{"n_experts": 32, "moe_layers": [1, 3, 5, 7], "normalize_top_k": true, "qk_norm": false, "init_std_down": 0.0128, "optimizer": "adamw", "schedule": "wsd", "final_lr_fraction": 0.0, "batch_tokens": 131072, "seq_len": 1024, "dataset": "wikipedia_en"}
Below are experts of layer 3 (counted from 0) of a mixture-of-experts language model. Rows are named router (the router's row for the expert), gate (a neuron's input weights, with its number), up (a neuron's input weights, with its number) and show model dimensions 0-63. Each number is 500 + 50 x the weight over its row's rms, rounded and kept within 0 to 999. Numbers have three digits each.
Before each expert's rows: a language model's description of what the expert responds to. This comes from a sample of Wikipedia text that the model never trained on.

# expert 15
Description: Word-final suffixes. The last piece of a word ending before a space, mostly plural endings like -ers, -ations, -ices, -lines, plus closing parentheses and quotes.
router:497530455411530555515341465474547516598465479413439457533508441557538554429503449492479400447466493475485503476523603567478423448568530594583403479508441510523525571506499463486508514499412587
gate0:514370562520521591475469530549542538471511541439525506463445492535462532538502465506605515545615468550550569601480567527508544522526487524624543478451403570524563502523538457557506476594508421
up0:465497564444453569491475452466545421614460598535463547485458560407490477489506445544473459486431466555464538491516459383576414508418486469451543571581497507530519531469474519531550480467429509

# expert 7
Description: Word-final suffixes. Closing suffix pieces that finish a word in running prose, such as -ated, -ic, -inal, -ing, often before of, to or and.
router:544508471532603446508411527471449504558438518419472529486467516522469560425539513502520548466487463490487539528538571548509464481541498491511387461430486522479548569574475469539426417468447493
gate0:517590559450527504498483409564579431500534503364510522508448516489605516494493522475459517530468563549535516445507485525574497527537506568455577572522439477542438490546476495532565452519499553
up0:533519527543491484446560527462557440450544508505518521477473555581492491483460584523480473538506435446454532535434526566449372548469485440509511494569582442485533542618555398423468426476505532

# expert 31
Description: Mixed fragments. Miscellaneous pieces such as May in dates and Mayor, capital I, digits after decimal points, and Romanian or Cyrillic letters.
router:533566488512601506594385455470468502575440435410499514504543511570489558426499494519503470495540512530492498504576552521472492485532598590546457454491432576520608504515414486565430476562427474
gate0:513412524423526597440547507442513453458469595617487509516450501574465576470557506500461482577442501506570590445500568443516527505544346471515525514533563502554482454451481518469439459552404476
up0:516410552510501528444496485489533505584438523475458517465430592571562509558487425517575609476600500538594469557389515535495488544433480426539469520456453507534543581489455442427499621507548387

# expert 25
Description: Commas and list dashes. Commas, semicolons and list-item dashes separating clauses, authority-year pairs in taxonomy lists, and items in enumerations.
router:532522505464505505686414500452536488577450485520510569463466563494513536504447451526530523488554476482492470468565613418494460518569542499540365455465508506553528460550504458562433500473496579
gate0:419568476492494464507403557517511458535485516435467444512547451475418504477617507437457455514553569437430513436521541527372433496449507583514551577493506503417518488481400459531491443514348478
up0:373451473404420475553508490400475588448405492507512478523552493434482483528524444369557522525572479491447475560570527472449455532414509520407421510599555447488426483458488458569481523517439464

# expert 30
Description: Mid-word fragments. Short letter pieces in the middle of words, often continuing a first piece, such as can in canal, tor in torpedoes, e, an, al.
router:544537439470562548549395469557528530530433506487486584544522445512444630490517425524494532467520515464467567488556516505492523499569557538527479482483453462543518471539418468499428441556451431
gate0:448535463586520474512531304510501499585459500524505569485546542576491498513521594538497525445558481488469475539459515457501485520512483630605560420506557476487541451470410570463474615474456511
up0:565516532588525423511545481554464410442471522601560502400488520590512540581518542487556522487566481464577507541456463536424475548549545522566523429497555535544515487583526398480437505532504489

# expert 4
Description: Non-Latin script fragments. Byte pieces of Thai, Chinese, Cyrillic and accented letters, degree signs in coordinates, and digit pieces inside years like 1480, 1989.
router:532568487515606506592395454475470505574438430403501518506542509568484561432497494522504470491544513531487501507576555522471491484524596588547459452493438578519607510516415489569425477560429471
gate0:457459447576510407550446552537499480483421488499421567530539619495558447554486578505440489394509478575459536531451531470555520443556453470514504459484377481403545516479422434512425530477507532
up0:589485526428499526450448495418401527477510472526478534477555469604474403478562432526559455536507425489540468423507538470408490569441480440473474554571543488509361570458502539497434522562457523

# expert 16
Description: Function words, name pieces. Mixed tokens such as the, back after bring or move, single capitals in party abbreviations, and numbers in table cells.
router:535566488512600502592392456473469499571441436407499516505542508566485556421496490518504478483540513532474500508575556522473493488542598588545461453491433573518608507515417490566423478567427473
gate0:503524525526479519480523500538475450536496538550513566582557419583518489557501585476515549563456484550609499517559515510527432541526547523506574537348618485506502506576514531518510474437553590
up0:502513478527496473500471542393509470495528513486547552412465520535453482470548383553475512481572433486452539526555428581435579573562512555444388518536478577463477430431490521507516547427461429

# expert 27
Description: CJK bytes, odd pieces. Byte fragments of Chinese, Korean and other non-Latin characters in names and tables, plus stray pieces like A, a, and years.
router:533568483513605508592398454472468504575440431402498516503543511564485564420502494521505472470546516532484495509577558517468493484530595590543462450495435577515610504513419487570426478558429470
gate0:504573527543495441569465501523493509550531376560488523554552518493410582428428500502513467511447595462466515443548542492547488523461504504504520480478570574554423511511514539546491461474503480
up0:501468612490473476582482573482567430491475465490547454517493504546512499542449426539507348501344523522524523497451485475365528493420416556609529490489540505434487455491458454509489420506629562

# expert 18
Description: Determiners and opening punctuation. The word the after prepositions, and opening brackets, quotes, hyphens and en dashes in infoboxes, year ranges and compounds.
router:563511482546568510581425487403483500580436446564477504485509522643490545462464440507549559441501537499462556499604617455488466456545647445541465510451451532416511522536472455514464535500464567
gate0:462511420557520530551492479510447444543526489472536496412531503583501545492562470505434488447460495469481486504457562490508471570575591560494509397432502650462445521650477526493528472445551511
up0:422400498464421519580483533456523512523462529493531423538471572475571496492523575526570482478576455507423537576473559483520478553537615559522498582517647460509525518466540514500450478493512523

# expert 22
Description: Unspaced suffix pieces. Word endings before punctuation or line breaks, such as -ing in shooting, -ers, -ies, and markdown table separator rows.
router:533566483512601504590394453475468505575436436403499518505541510566484561422496489519502478471543514529471503509577556521473487484528592588542460454492435578517610506518414491568423476563432471
gate0:583551555457512590492482463562444581519564392536520497541510491454564454480493529540516442515505531557492451493543460553566464562492491498410537508527459520573467474519580487460499526475528523
up0:556589366525529463474541496551479509530585558490507502545632399539498458480461523499404548596571436496462582413453494483468409565574472502481523487499475439438399469517480415481463486429444595

# expert 2
Description: Head nouns after articles. Common and institutional nouns after the or a, often before of or in, in sports and bios: appearances, University, League, seat.
router:542540485473569495482406472434527476517535518359518505475472483592500584465534544491528573424480470542424577435483578530511409525604517541565476463525494483502512574584537435448440486535405546
gate0:513564493473491456505493425477481504471498506484524506510476431528540550520413459469566452520526655532534489468606447395474579516479569417532411470455482596580457361529474560487556539586470570
up0:500501446453502536492504481500509518499497467465549537494552479504627479534470509387496546555447479531543509488555433439485507562518497496480421450512602567573461419522480482541574529440529525

# expert 28
Description: Ends of proper names. Final pieces of personal and place names in casts, tables and species lists, such as -hoff, -mann, -ord, -o.
router:548522454471555530495379451545479470527530430454501488580522421565470546464509451502524514485494527461510556460508546530485477591544586533573475484406508533503576571548464438483510455497461539
gate0:485520575526529502515459479475525473571485461465572484576483557577534557394561488529545437560465459451569616490528455476508560511561498565432514537461449540617489528567537525479535418535493456
up0:504586642482545503494490474539465423525515532400452484439495531519427478507597516576627550564518500434530602416519564550500546503484484478467502499601452532450590496540460557508540560537508427